config.yaml
moe_layers: [1, 2, 3, 4, 5, 6, 7, 8, 9, 10, 11, 12]
router_z_loss: 0.0001
max_steps: 4360
Below are experts of layer 2 (counted from 0) of a mixture-of-experts language model. Rows are named router (the router's row for the expert), gate (a neuron's input weights, with its number), up (a neuron's input weights, with its number) and show model dimensions 64-127. Each number is 50 + 12 x the weight over its row's rms, rounded and kept within 0 to 99.
Before each expert's rows: "mostly gets" lists some tokens that are sent to it at least half of the time. This comes from a sample of Wikipedia text that the model never trained on.

# expert 0
mostly gets: " left", " point", " go", "gra", " minutes", " Parliament"
router:40 42 48 27 58 53 36 47 50 47 57 40 57 68 40 55 46 42 40 38 67 39 46 53 64 58 59 53 40 70 49 54 64 62 55 68 43 65 60 30 47 68 35 34 31 33 48 66 55 73 60 69 57 48 53 53 53 64 46 43 65 64 47 33
gate5:42 35 47 31 58 52 56 48 45 67 37 37 50 23 41 50 46 55 57 53 43 31 42 49 58 55 52 54 67 60 43 51 40 57 35 64 57 44 53 43 14 42 73 43 55 53 35 49 65 54 47 61 40 47 52 81 46 42 53 40 48 61 40 53
up5:42 33 53 38 51 44 47 61 56 35 52 44 38 34 51 13 48 45 46 30 34 61 39 67 49 46 52 56 58 37 40 48 56 48 43 36 61 66 43 45 65 22 58 38 45 24 51 56 44 46 35 52 52 38 23 58 56 50 48 69 49 55 53 20
gate6:37 53 53 57 47 56 45 45 57 42 79 69 43 46 38 67 33 52 50 72 81 64 38 54 40 30 47 25 52 70 43 51 42 45 70 64 48 52 61 56 51 39 35 28 45 58 30 62 53 36 50 68 54 59 55 44 42 62 50 29 59 65 24 54
up6:79 42 48 41 50 67 64 38 54 52 38 60 54 44 45 63 70 54 38 48 51 56 42 52 51 44 52 64 54 47 51 63 79 47 57 38 52 75 55 75 54 49 49 45 52 53 56 14 69 48 44 60 41 52 37 55 38 27 60 76 37 54 53 62
gate7:50 56 48 39 54 51 48 62 52 54 49 43 34 38 67 57 64 59 55 64 60 57 48 47 43 53 37 41 39 54 43 50 39 28 68 70 50 62 32 53 42 60 45 37 52 56 52 60 67 54 55 36 68 40 63 42 56 55 40 42 43 60 38 45
up7:62 55 58 50 46 62 55 68 54 37 59 30 29 31 54 48 50 53 44 40 56 62 54 33 50 40 41 51 40 59 57 49 46 55 35 52 51 48 48 40 61 56 59 71 59 59 42 60 51 63 55 54 41 41 28 42 67 37 52 36 52 33 48 75
gate8:68 69 42 51 71 50 51 70 51 57 40 46 64 48 73 47 42 54 58 23 44 28 61 46 51 60 69 54 29 55 55 58 32 61 42 57 40 48 42 51 58 36 36 47 46 43 49 56 46 80 46 47 40 67 45 40 33 43 43 27 60 66 61 52
up8:37 38 64 53 52 53 38 31 44 49 34 77 74 49 56 53 42 53 43 63 37 68 31 37 33 34 63 45 50 59 30 41 35 56 78 47 54 62 54 44 38 62 59 42 60 61 56 34 31 35 45 65 28 53 60 51 64 43 28 56 54 55 62 56
gate9:31 50 45 55 23 83 55 34 49 61 48 43 60 63 46 69 73 47 47 39 51 43 41 69 35 40 35 36 62 32 53 45 43 60 78 32 49 44 56 27 52 52 53 33 36 69 64 52 56 53 67 47 42 33 67 52 56 34 35 42 41 80 50 46
up9:22 56 45 68 62 52 45 41 68 33 53 27 32 47 83 60 25 26 63 41 56 40 49 58 30 40 50 42 57 33 34 50 57 53 44 85 50 45 50 56 56 49 39 63 57 55 52 47 48 67 44 45 58 27 77 51 29 48 35 37 25 43 53 55
gate10:34 58 68 49 84 32 55 51 48 41 52 60 44 65 35 59 44 34 43 64 37 46 54 48 47 48 56 59 47 56 43 54 40 30 52 72 50 34 39 68 60 43 33 54 52 31 21 51 43 54 41 62 61 50 57 61 56 51 30 51 33 65 65 59
up10:68 44 35 55 44 54 68 53 56 35 49 56 54 30 54 58 29 14 52 55 50 54 53 22 34 53 40 63 80 41 38 48 73 48 49 65 42 35 39 52 64 51 39 39 48 50 56 33 59 54 52 67 63 58 50 45 65 55 59 57 52 49 52 74
gate11:50 63 54 60 42 37 52 54 41 64 58 71 45 54 55 41 64 52 61 49 42 65 48 66 58 32 48 45 51 58 47 87 65 78 54 33 43 60 46 59 90 48 45 52 42 70 55 56 54 63 66 63 59 45 51 51 42 56 49 45 51 61 37 67
up11:57 34 36 58 49 54 60 46 63 38 48 40 42 56 67 60 50 47 51 50 53 48 66 54 63 44 57 60 48 45 44 42 49 49 30 68 73 56 46 66 36 59 70 58 27 71 35 57 56 26 45 48 75 55 35 47 58 56 52 69 58 60 53 27
gate12:42 46 66 52 36 29 43 71 58 35 35 76 55 53 41 41 42 36 37 79 61 51 35 32 54 32 48 53 34 62 66 46 59 51 51 28 29 61 54 55 44 49 51 60 42 38 60 29 36 51 51 50 47 55 48 45 62 57 53 50 34 51 59 46
up12:45 46 46 33 23 50 48 60 61 50 15 70 42 70 55 36 55 39 39 37 42 54 52 47 43 63 45 56 40 47 26 39 78 33 40 50 51 44 60 67 49 43 74 43 45 45 38 58 57 52 36 33 56 49 49 47 48 47 55 58 65 54 36 33
gate13:55 47 41 49 47 52 44 31 35 31 60 44 54 55 62 57 62 54 35 64 55 48 42 52 57 61 73 67 35 37 47 45 40 36 80 52 66 55 51 55 31 31 65 46 60 64 54 66 50 68 28 51 55 71 54 59 62 46 49 26 81 57 53 57
up13:40 68 71 73 48 37 37 69 59 58 56 67 55 61 41 62 31 62 48 48 70 65 35 58 44 39 34 45 50 71 43 70 37 43 51 60 39 65 48 61 58 37 45 67 49 63 36 50 44 68 57 41 49 46 31 49 48 66 52 53 32 52 42 60
gate14:52 48 71 58 40 63 51 34 20 59 53 52 36 66 37 66 58 38 27 66 39 37 69 53 43 59 52 60 49 40 42 57 58 40 23 54 42 41 41 52 60 59 41 49 55 60 46 49 32 51 83 65 33 44 36 48 62 43 65 39 68 37 50 52
up14:68 57 59 58 34 38 42 15 29 56 40 35 29 53 66 59 70 66 54 55 56 38 66 47 35 65 16 45 58 44 57 54 65 43 30 26 42 50 46 43 62 59 55 29 39 67 51 43 46 47 51 32 45 61 40 67 48 60 48 50 56 54 44 37
gate15:38 68 47 51 41 37 49 48 46 47 49 45 40 50 44 58 40 36 51 61 68 51 54 27 49 43 36 48 65 41 52 39 59 52 40 51 50 67 43 34 36 63 64 52 37 43 54 41 51 56 52 47 33 63 69 50 45 44 39 61 53 52 56 41
up15:65 60 41 50 49 57 60 56 44 46 71 43 48 73 52 83 43 52 78 43 53 49 49 51 55 22 35 55 46 69 60 33 62 59 52 57 26 53 43 67 67 45 58 59 52 60 41 54 66 59 28 58 63 44 58 62 47 59 35 60 49 49 41 38
gate16:37 67 51 54 51 65 45 48 45 46 61 53 44 74 65 61 43 69 45 45 53 41 49 51 38 53 43 32 76 51 38 59 63 39 64 55 42 61 65 47 67 46 21 48 37 39 49 44 33 69 45 45 49 59 52 28 50 42 65 53 57 45 70 46
up16:36 20 25 33 64 63 59 41 47 72 30 67 35 51 55 50 40 29 44 56 58 39 35 32 40 55 35 43 49 49 30 49 36 39 50 38 56 46 45 41 64 41 74 62 59 45 60 77 45 44 44 70 69 40 49 53 44 52 52 55 52 53 51 44
gate17:54 21 71 46 53 23 55 51 37 32 58 59 44 39 31 74 52 39 67 54 42 46 64 26 51 36 70 20 34 50 52 52 53 37 45 72 59 70 54 61 57 60 62 43 54 48 31 59 21 70 63 70 46 59 51 62 57 29 65 52 59 46 34 63
up17:49 48 47 52 61 45 55 30 49 36 45 20 45 58 32 54 54 40 43 54 48 54 53 57 65 45 47 64 39 70 77 60 56 38 47 34 41 57 54 46 36 40 53 32 69 38 45 41 54 42 54 73 37 72 52 60 64 52 68 43 44 58 64 61
gate18:50 45 48 37 50 49 58 28 50 50 47 50 46 64 54 30 57 26 60 64 46 35 80 61 24 44 49 59 60 66 50 62 44 46 61 63 39 48 80 56 52 37 43 39 50 49 51 41 37 46 54 42 36 29 68 52 42 31 52 47 65 50 53 44
up18:41 53 69 65 27 50 45 56 44 59 52 64 71 45 46 75 40 47 44 49 55 59 54 43 54 45 69 55 55 65 31 59 40 63 68 64 58 73 49 66 57 39 48 44 78 60 65 53 57 92 33 70 50 46 49 61 59 54 61 47 85 51 59 53
gate19:71 62 59 46 60 49 36 41 26 44 51 36 44 42 45 68 50 52 41 51 58 25 67 54 54 53 71 54 26 58 46 57 55 46 51 35 46 41 54 43 45 43 72 61 32 31 59 56 60 28 55 78 72 57 47 62 33 70 53 68 47 53 42 56
up19:63 62 66 28 66 58 54 36 44 58 52 70 44 47 48 41 57 29 51 59 48 42 70 55 52 54 69 53 51 50 57 45 79 60 51 46 49 56 58 65 32 46 45 60 39 55 49 32 53 65 52 24 54 56 64 31 49 52 50 68 48 51 50 70
gate20:59 53 40 46 58 64 51 70 67 57 20 29 42 36 53 41 34 58 63 66 57 56 54 66 36 47 50 36 29 62 65 36 53 55 34 66 42 63 52 50 47 33 32 39 36 57 63 59 57 60 40 45 73 73 41 41 61 50 58 57 47 56 37 72
up20:39 62 54 54 33 49 43 58 53 45 70 41 49 43 57 28 53 58 61 31 72 55 55 77 40 42 60 54 58 58 60 42 59 67 58 38 54 54 73 50 51 47 56 61 60 49 67 82 45 38 48 44 45 35 50 56 40 74 48 48 65 46 55 77
gate21:46 53 49 42 49 44 72 55 48 47 30 59 64 39 30 44 58 47 66 28 27 49 79 50 50 54 49 49 46 58 32 68 61 64 57 54 37 59 54 46 53 60 48 49 30 41 49 40 86 62 42 62 62 35 58 56 85 55 43 33 39 36 43 61
up21:38 54 54 44 63 70 49 34 52 50 28 49 63 39 66 55 44 76 54 57 35 66 47 51 47 54 34 37 44 37 64 38 57 52 65 34 49 55 41 61 31 41 64 35 81 61 39 69 61 55 46 36 54 59 61 66 84 69 27 65 65 60 38 27
gate22:53 50 48 43 56 30 42 57 21 50 41 55 60 38 39 47 76 19 42 47 43 43 46 34 54 35 51 53 29 36 45 49 45 55 68 69 47 55 67 55 39 46 52 49 39 26 46 48 49 63 51 69 51 36 40 42 51 37 38 63 51 57 41 60
up22:30 63 51 43 46 66 57 73 64 48 69 39 57 44 61 56 74 38 42 50 50 48 49 73 49 29 56 53 51 46 62 62 50 45 41 45 42 38 66 51 59 41 53 51 62 57 69 50 65 57 56 35 53 50 49 44 73 43 54 53 52 44 59 73
gate23:56 44 52 51 37 41 40 43 39 34 38 52 65 61 45 47 59 46 58 42 49 55 46 31 51 69 56 52 62 63 29 43 36 56 32 60 68 68 56 35 58 45 40 54 61 52 25 48 45 56 45 35 41 50 52 64 41 54 41 54 57 44 72 48
up23:32 45 82 44 58 44 40 25 43 54 48 61 55 41 47 63 51 61 54 41 50 35 32 50 66 48 26 41 43 58 50 57 39 42 67 57 42 46 44 39 44 63 54 70 67 40 58 38 41 36 47 55 70 39 42 51 56 52 22 61 42 69 59 41
gate24:57 54 45 57 68 36 47 55 49 53 24 73 53 66 68 29 38 35 61 40 54 52 26 53 37 48 54 53 33 52 47 30 39 34 56 41 46 68 68 47 61 62 58 37 42 48 34 53 70 63 51 41 42 38 54 51 54 56 50 74 55 61 22 62
up24:54 57 57 30 68 40 46 41 37 42 55 58 18 37 64 79 42 43 31 63 29 55 36 39 55 42 48 69 54 51 35 53 27 51 46 58 67 53 45 40 52 49 60 39 75 42 61 70 56 55 45 56 39 36 62 50 49 45 70 51 43 35 62 51
gate25:32 69 40 61 62 64 39 39 57 57 54 48 59 35 51 53 53 33 66 52 52 56 76 39 53 46 35 65 41 48 30 34 58 65 60 63 63 57 50 65 29 41 66 44 40 41 52 68 52 44 39 57 58 59 33 62 59 12 59 37 43 56 42 79
up25:65 36 49 54 49 62 75 31 43 36 53 53 41 60 46 49 64 51 58 57 43 50 50 47 56 49 41 23 62 60 59 42 48 44 42 40 58 43 77 60 56 44 26 51 54 38 67 52 51 53 59 41 45 63 63 52 42 49 50 60 58 38 33 41
gate26:45 35 41 41 48 48 46 50 50 71 62 42 49 51 53 31 60 52 59 42 41 46 52 40 54 36 51 48 29 70 59 53 58 36 72 49 43 53 40 47 75 51 43 45 29 24 50 47 53 55 54 45 53 63 63 51 45 30 45 36 43 46 41 56
up26:54 47 19 53 47 59 52 41 35 52 42 37 79 42 51 60 59 55 36 31 48 61 86 64 33 32 54 63 52 49 50 53 62 39 47 51 59 41 50 66 35 38 65 45 50 53 70 42 57 55 43 50 75 43 54 49 45 46 63 44 44 49 47 55
gate27:38 59 39 57 56 32 50 26 37 52 41 61 70 54 65 44 34 48 31 31 49 34 62 55 46 52 42 36 54 47 49 76 52 42 46 60 51 38 56 36 36 54 62 51 56 50 45 49 43 40 37 59 49 36 54 51 43 68 45 39 44 45 33 36
up27:44 62 56 51 61 61 62 31 38 56 52 53 65 38 65 71 55 33 62 49 30 62 66 38 70 61 59 34 40 54 24 49 77 32 60 42 40 48 59 61 59 61 43 56 44 47 53 54 71 37 48 62 52 51 28 69 36 57 44 53 42 54 43 53
gate28:64 39 51 43 33 63 56 40 61 58 44 37 27 49 70 27 51 36 39 47 54 35 52 44 46 56 40 55 53 53 48 50 49 39 68 88 60 61 58 54 41 69 45 49 71 56 34 35 45 26 62 44 65 50 68 38 63 65 70 58 37 61 55 25
up28:51 49 67 51 67 44 45 57 61 36 47 65 71 64 46 48 36 34 44 25 70 36 39 47 52 62 45 40 54 49 26 52 26 55 47 49 33 71 22 50 46 56 56 48 64 38 38 30 51 38 42 41 45 45 50 47 61 68 53 72 60 64 55 47
gate29:42 41 57 49 64 54 49 44 32 53 67 54 40 42 59 49 55 57 48 51 45 45 54 52 44 81 53 48 36 51 46 70 35 35 48 53 55 39 65 52 37 49 58 15 57 51 69 62 69 55 51 36 35 35 68 72 45 69 49 66 58 43 63 37
up29:46 39 26 47 23 54 46 55 38 57 46 54 35 23 56 64 50 56 49 43 68 59 55 52 68 57 53 35 46 40 50 52 46 39 53 72 42 49 48 46 53 67 36 43 67 56 66 56 65 69 74 39 36 49 50 41 45 50 41 53 40 56 36 39
gate30:57 64 50 40 57 54 36 54 31 39 37 31 62 32 44 59 45 56 49 35 40 40 51 49 49 30 37 32 40 64 52 34 43 73 61 37 42 53 56 44 55 68 27 62 52 45 59 59 35 56 64 41 53 47 66 41 29 56 34 24 39 55 44 52
up30:40 41 53 41 43 73 64 32 52 73 54 49 67 47 37 57 58 46 57 58 58 67 67 59 44 53 69 53 56 53 58 32 33 52 62 45 56 56 41 47 49 59 65 36 54 36 32 33 39 64 50 55 42 44 67 51 32 40 57 63 59 75 43 43
gate31:57 53 41 33 33 34 51 57 36 62 23 59 60 46 64 44 41 56 44 49 48 60 67 45 63 60 54 49 71 55 42 46 61 52 61 44 52 51 50 49 64 56 33 66 37 47 61 45 37 44 30 54 57 43 57 61 43 53 50 40 63 49 57 56
up31:54 65 52 50 68 66 52 45 50 52 34 57 47 58 41 36 36 69 53 44 63 62 36 58 38 44 54 38 43 46 64 52 63 51 56 73 60 60 50 53 35 45 44 63 48 50 69 44 64 40 38 61 28 45 46 63 53 03 35 44 35 74 65 45
gate32:48 16 51 47 40 41 61 46 59 58 31 40 67 44 60 32 57 59 62 43 49 43 67 46 50 53 24 41 33 46 48 66 48 73 46 50 43 58 47 43 77 55 50 66 55 40 40 61 53 52 43 57 48 66 53 48 52 58 35 38 47 48 48 46
up32:46 66 31 51 46 55 41 26 60 60 64 40 49 40 61 36 69 49 47 48 36 45 64 58 72 45 49 29 45 50 53 46 40 49 49 51 62 56 43 41 66 36 50 49 54 54 52 51 49 40 45 58 58 41 44 54 38 48 50 57 71 35 64 35
gate33:49 64 59 41 36 53 40 54 34 31 59 64 39 54 24 57 60 45 34 33 48 46 53 47 40 56 71 58 57 65 50 53 46 54 42 52 53 58 69 45 45 50 48 51 30 60 44 58 60 54 67 64 81 52 65 68 49 63 54 42 40 53 34 52
up33:64 65 39 36 36 50 27 37 59 56 70 68 60 66 56 12 67 49 53 50 24 52 45 42 55 52 82 42 60 51 54 58 51 36 48 67 51 62 63 45 64 34 54 41 32 61 62 59 34 65 62 32 44 35 57 52 43 47 54 52 31 34 31 39
gate34:30 31 44 56 46 56 44 35 52 58 61 54 51 45 51 62 51 53 56 44 51 67 50 57 67 52 56 47 28 54 56 54 35 54 47 55 48 49 53 32 43 31 34 69 66 33 60 61 47 40 61 50 45 61 47 61 53 67 42 58 58 76 41 57
up34:65 50 49 46 75 45 36 47 55 37 63 31 63 36 56 45 60 44 30 55 73 61 55 52 41 44 36 38 38 47 46 62 63 34 53 33 48 51 21 78 54 47 60 50 44 48 55 47 41 48 46 58 68 44 26 60 56 58 48 46 36 58 47 52
gate35:32 43 41 53 27 35 50 48 54 44 48 35 55 64 60 51 35 61 57 42 42 40 40 50 31 35 61 26 44 68 50 62 42 60 35 41 54 62 51 53 48 20 45 41 66 48 44 41 51 63 54 28 30 56 49 44 57 50 50 44 58 56 37 54
up35:57 70 47 71 59 66 55 61 42 73 77 44 52 56 59 47 41 52 49 53 50 53 44 36 37 37 35 43 57 48 49 55 50 35 39 25 51 63 32 62 30 22 35 54 49 40 46 40 42 59 52 53 63 66 29 65 45 40 63 42 55 63 47 42
gate36:23 51 39 54 71 41 70 52 39 59 32 62 58 45 49 46 47 53 36 58 76 33 59 72 52 57 58 46 50 57 52 52 30 55 53 60 40 38 65 54 36 48 37 54 37 54 54 58 30 54 43 34 48 54 47 39 51 53 53 36 57 47 46 57
up36:52 36 49 74 35 53 63 47 60 43 62 69 31 63 41 52 33 56 56 49 50 39 60 37 60 51 38 68 50 46 39 38 64 45 30 57 48 58 43 61 72 45 57 42 46 34 50 33 68 52 47 36 67 32 51 49 54 41 52 58 46 50 80 49
gate37:45 29 46 51 47 44 53 39 58 34 53 43 44 56 49 41 50 43 71 47 57 33 30 43 60 46 31 31 68 57 52 66 48 46 60 65 24 39 38 53 50 37 41 64 33 36 54 39 44 59 66 43 43 52 64 44 33 60 46 68 50 39 48 53
up37:48 38 49 34 70 46 49 62 43 49 48 55 59 45 37 46 61 47 56 52 47 61 37 53 83 69 68 60 53 77 56 53 60 62 61 40 48 50 78 62 53 53 54 55 31 75 35 72 40 45 46 42 66 58 48 55 45 49 51 36 32 62 49 66
gate38:36 50 60 18 52 35 66 24 72 29 48 39 57 33 40 51 56 57 44 37 46 34 41 36 61 47 42 48 41 70 41 40 59 47 66 39 54 56 69 39 50 59 31 26 61 72 41 48 54 28 55 52 48 45 35 55 62 45 60 43 53 49 63 57
up38:59 62 33 64 49 30 56 57 66 72 31 55 40 28 54 31 47 74 71 58 47 35 59 45 64 46 57 47 47 33 48 39 50 35 43 48 57 45 42 50 44 46 43 75 57 30 42 34 52 42 46 50 46 63 52 56 43 50 46 42 50 56 29 43
gate39:51 46 68 41 45 60 52 44 51 57 47 30 42 50 65 39 29 53 47 58 49 55 59 62 50 56 50 51 41 56 45 46 46 55 37 71 58 36 60 53 53 34 31 58 35 51 79 50 67 49 58 47 56 43 42 36 47 47 56 69 69 56 49 69
up39:49 54 33 46 61 48 49 72 70 69 35 35 60 63 30 57 26 62 29 32 56 38 64 63 56 51 48 38 64 55 49 49 35 57 64 63 47 31 45 45 69 32 44 70 43 46 15 49 45 64 46 48 59 46 44 72 48 55 38 74 43 55 55 55
gate40:51 46 19 52 44 68 39 49 66 64 67 63 51 39 38 48 58 52 53 53 33 44 30 64 56 48 50 78 52 58 47 34 36 52 42 38 58 67 35 57 79 48 53 49 50 59 41 44 39 61 60 32 76 36 45 46 56 38 53 34 51 46 65 47
up40:49 54 46 44 43 74 41 63 49 35 58 31 57 43 65 48 62 61 58 31 25 52 39 43 56 74 52 61 56 45 34 45 48 72 40 71 44 40 63 48 26 29 43 80 31 65 45 41 33 41 54 77 52 66 36 49 46 42 55 53 49 59 41 49
gate41:53 57 58 61 69 43 37 43 50 47 53 61 48 51 54 53 58 56 79 44 41 56 39 69 41 49 71 51 36 54 44 68 44 37 44 32 47 47 71 76 62 56 41 43 37 45 69 50 50 58 55 36 54 46 59 54 60 36 61 58 28 60 52 47
up41:53 34 53 36 47 35 50 53 50 63 49 52 77 65 41 65 21 49 23 56 65 60 57 33 51 54 52 37 66 28 51 61 44 48 48 70 59 39 57 54 17 58 57 51 43 66 38 58 31 39 59 37 28 64 34 40 59 75 66 58 42 50 40 52
gate42:65 49 55 61 40 54 44 54 52 51 53 41 60 40 49 39 56 34 48 37 35 61 47 58 42 60 38 36 51 68 42 33 40 57 52 36 57 54 68 63 43 68 68 55 60 51 65 42 31 51 27 44 38 69 42 66 41 31 47 41 48 51 41 52
up42:35 64 45 31 38 41 47 39 55 41 35 56 57 29 40 64 70 49 57 47 57 44 53 68 49 65 54 33 34 23 68 36 47 28 43 66 60 37 40 44 40 65 38 43 45 68 57 44 60 26 40 40 47 28 30 75 43 43 52 57 64 53 36 56
gate43:39 54 63 54 40 65 32 54 57 64 33 45 47 39 32 52 34 58 76 44 62 70 56 43 32 63 61 60 54 40 43 50 52 67 64 25 46 66 47 33 32 56 53 53 58 61 40 52 37 35 47 36 61 49 65 42 77 42 27 36 51 61 38 67
up43:72 68 62 57 77 31 76 63 51 52 59 64 59 52 61 63 53 29 58 64 52 47 46 44 63 51 31 55 45 58 62 61 57 56 56 64 64 49 56 46 36 66 32 41 33 68 56 62 28 52 68 51 58 49 53 53 39 53 59 41 23 34 54 41
gate44:42 58 53 53 24 29 38 63 44 56 51 45 37 60 43 50 61 51 52 54 37 42 41 49 55 32 67 57 61 68 40 36 46 54 39 64 75 22 55 35 31 24 59 50 33 57 55 66 66 48 41 46 35 42 63 58 63 42 70 59 41 42 52 79
up44:48 35 27 74 58 46 54 59 67 43 59 86 31 35 74 48 57 38 36 46 41 40 62 45 43 55 56 54 49 47 55 36 41 59 47 58 50 51 34 49 45 64 64 35 59 64 63 59 36 52 39 72 32 31 48 44 52 53 39 65 56 49 54 47
gate45:67 66 48 42 57 49 35 51 45 40 49 72 58 56 61 48 43 49 50 35 32 42 59 51 58 50 28 68 45 77 53 61 56 85 49 53 50 39 67 49 37 37 46 52 25 30 56 63 52 70 46 73 31 71 39 68 55 35 43 31 54 42 31 46
up45:41 43 39 56 23 69 46 52 48 31 62 53 51 67 45 46 62 39 35 38 26 55 29 52 42 32 54 43 46 46 39 46 31 56 37 51 51 46 34 64 53 64 59 49 45 30 32 44 31 65 55 44 42 52 52 63 44 73 69 50 59 64 65 75
gate46:62 46 48 61 42 40 35 29 36 38 24 63 67 46 55 22 36 50 53 60 40 41 37 13 38 42 51 51 57 37 37 61 41 38 47 57 46 58 60 62 35 46 50 38 60 38 68 26 52 55 41 54 55 50 54 56 63 60 61 35 44 55 57 38
up46:37 58 35 44 52 59 67 58 70 31 50 46 28 71 49 58 56 43 59 54 37 48 40 58 45 45 66 54 57 27 52 54 65 56 33 41 54 53 56 50 44 53 52 55 41 55 58 62 45 30 33 26 43 36 52 29 63 60 45 55 64 76 55 55
gate47:65 58 47 28 59 50 52 57 47 38 64 57 54 34 50 31 51 46 59 46 52 56 43 39 38 48 48 57 58 57 66 43 64 54 16 28 41 52 60 52 46 42 48 48 39 18 36 58 42 54 33 43 42 60 49 63 41 51 43 54 71 73 57 56
up47:20 25 62 64 60 50 53 43 39 65 62 37 50 60 78 55 48 64 52 51 48 56 58 55 42 64 55 62 57 51 46 53 60 39 65 42 49 50 59 45 54 63 53 43 57 50 67 36 56 65 43 22 58 34 71 51 29 45 61 53 35 52 50 42
gate48:46 38 68 45 56 54 51 63 58 43 53 45 54 51 40 47 33 35 50 59 56 53 48 38 40 25 49 60 38 48 54 16 49 38 63 46 56 42 46 58 41 39 45 41 55 59 36 63 57 28 66 50 32 43 59 35 58 44 14 49 44 49 39 45
up48:66 41 30 50 70 36 53 57 46 42 61 40 57 48 72 33 69 58 43 41 42 36 32 67 46 48 29 22 49 47 51 58 49 52 30 52 52 66 45 56 78 62 38 45 28 40 46 43 63 69 53 74 56 60 54 35 52 53 47 37 40 45 59 60
gate49:37 34 47 54 39 81 56 45 52 70 54 49 43 59 62 40 48 48 53 57 74 49 44 45 58 59 39 22 23 75 54 39 48 75 37 44 37 46 69 52 61 39 56 58 39 54 64 50 49 33 36 38 54 49 57 46 44 58 43 37 72 59 34 41
up49:71 61 59 25 40 64 55 56 65 38 70 58 36 51 44 51 50 55 60 49 52 43 57 45 40 61 83 57 37 43 47 46 70 45 53 47 53 47 67 39 48 50 32 67 58 54 48 55 65 58 26 49 62 53 42 57 46 36 48 70 45 62 62 69
gate50:51 45 70 63 59 38 34 33 50 52 33 33 19 46 45 43 56 54 60 65 32 42 35 30 33 54 20 32 41 58 56 55 46 56 48 51 45 48 45 39 51 59 26 49 80 49 61 44 43 51 45 66 52 54 49 35 37 62 54 74 45 48 41 45
up50:65 54 17 49 50 55 43 50 57 59 44 38 54 47 40 44 72 58 64 52 58 69 52 38 52 68 60 61 62 45 45 36 29 54 46 58 40 62 57 34 33 32 51 56 65 53 31 46 60 58 45 47 22 48 29 40 58 58 59 52 55 60 35 69
gate51:43 12 43 34 59 48 55 43 26 48 67 58 34 49 35 51 54 48 48 32 52 49 62 49 27 60 69 45 55 46 60 29 36 49 77 54 59 54 57 40 37 68 32 53 50 56 43 43 47 66 49 67 44 47 63 48 80 50 45 67 29 77 40 39
up51:63 53 67 33 49 47 35 49 36 34 56 48 44 56 54 71 36 48 42 47 73 27 43 40 43 36 44 69 48 39 46 56 49 59 53 41 60 44 40 39 51 63 56 40 54 49 43 36 54 51 36 68 53 29 62 56 56 32 60 35 45 44 55 46
gate52:30 40 49 59 41 51 45 51 54 28 39 34 59 37 41 64 43 42 40 32 40 44 40 53 59 57 46 54 38 58 54 53 45 78 70 58 36 65 41 29 48 56 48 62 46 36 58 67 48 45 63 17 35 56 58 46 58 55 56 54 56 67 65 65
up52:64 41 38 46 43 57 35 57 72 65 60 55 46 58 87 50 37 49 61 51 58 66 43 75 31 51 45 50 39 50 44 41 31 48 41 40 42 60 51 61 36 49 68 44 57 39 48 44 39 65 50 51 49 37 71 51 71 78 71 57 59 49 46 56
gate53:68 49 42 76 52 31 38 37 06 54 50 43 61 42 27 58 23 52 64 54 64 50 60 80 46 47 45 47 39 55 30 61 67 60 45 65 47 30 59 30 51 51 49 40 32 36 56 59 64 54 37 47 31 54 47 61 27 42 50 40 47 67 44 66
up53:41 43 68 55 41 54 63 69 54 48 60 46 56 38 70 76 47 51 36 50 25 36 52 62 65 29 49 50 42 55 73 50 58 49 70 63 59 32 46 42 43 68 50 48 70 63 74 66 69 45 52 63 24 62 57 47 63 48 33 56 56 52 28 51
gate54:73 55 64 38 62 60 47 37 54 40 36 59 70 43 41 47 58 49 65 54 46 47 61 30 32 50 35 64 24 41 64 40 40 50 44 51 57 61 47 61 53 63 58 39 40 44 47 52 67 37 69 40 68 49 49 48 58 29 51 54 65 43 43 54
up54:36 74 39 41 46 63 52 62 39 54 62 35 50 38 52 61 59 67 49 29 29 52 46 57 48 65 62 38 55 66 68 38 57 40 47 68 40 55 42 53 37 39 18 70 39 73 65 43 47 38 38 43 60 33 41 29 55 47 38 53 50 51 39 75
gate55:55 65 67 52 38 51 46 35 52 31 53 50 33 31 61 47 34 60 22 51 50 34 62 45 42 32 48 63 52 66 31 60 60 41 65 38 69 42 47 52 47 59 57 46 53 52 42 44 67 62 43 57 43 28 48 55 33 60 53 61 50 74 67 51
up55:42 29 58 50 39 54 53 32 53 62 69 47 33 40 38 60 42 34 24 75 42 30 49 63 40 54 29 52 75 61 54 88 53 57 43 35 50 50 56 28 40 39 62 61 62 32 39 50 35 66 62 46 55 73 40 60 40 57 50 61 38 43 44 59
gate56:50 22 53 40 59 47 46 38 60 52 74 44 58 61 49 55 49 62 44 64 61 73 70 28 37 55 64 43 39 60 50 56 60 38 40 54 62 47 65 46 40 47 45 54 50 53 49 49 60 36 50 35 43 59 51 40 47 48 70 45 52 53 45 50
up56:37 44 39 48 46 62 69 49 56 65 42 35 57 45 76 35 56 36 40 46 53 28 51 68 31 45 41 47 43 58 28 52 38 29 52 53 66 28 29 57 44 45 74 32 54 67 49 62 36 49 57 60 44 51 65 48 60 35 41 45 63 58 65 56
gate57:30 47 83 23 52 47 37 47 67 40 63 42 57 45 49 61 54 56 50 42 49 50 56 55 31 41 39 35 30 48 44 50 58 59 47 61 45 52 62 53 41 51 17 43 43 48 57 65 59 57 79 28 55 69 35 38 59 57 36 58 45 64 46 48
up57:30 35 66 46 36 78 55 47 56 58 36 85 50 37 39 26 63 44 70 57 48 53 43 45 63 41 58 56 53 50 56 51 49 49 63 66 38 64 39 46 46 49 75 53 41 52 45 47 40 33 53 33 42 44 50 62 51 57 56 58 72 39 33 24
gate58:50 41 59 48 49 32 50 55 54 40 51 32 68 53 55 65 41 65 71 69 30 46 45 40 62 48 31 61 66 58 48 43 51 55 32 57 36 30 56 64 49 48 71 62 33 46 59 37 47 43 39 78 59 37 71 43 61 32 53 43 51 38 33 49
up58:43 49 51 36 55 53 63 42 65 75 44 63 30 73 53 58 30 49 44 55 26 65 44 55 49 37 53 49 63 56 73 66 47 59 51 76 61 59 57 59 65 52 55 45 65 66 45 62 69 42 65 28 57 60 34 48 35 61 61 47 69 47 40 46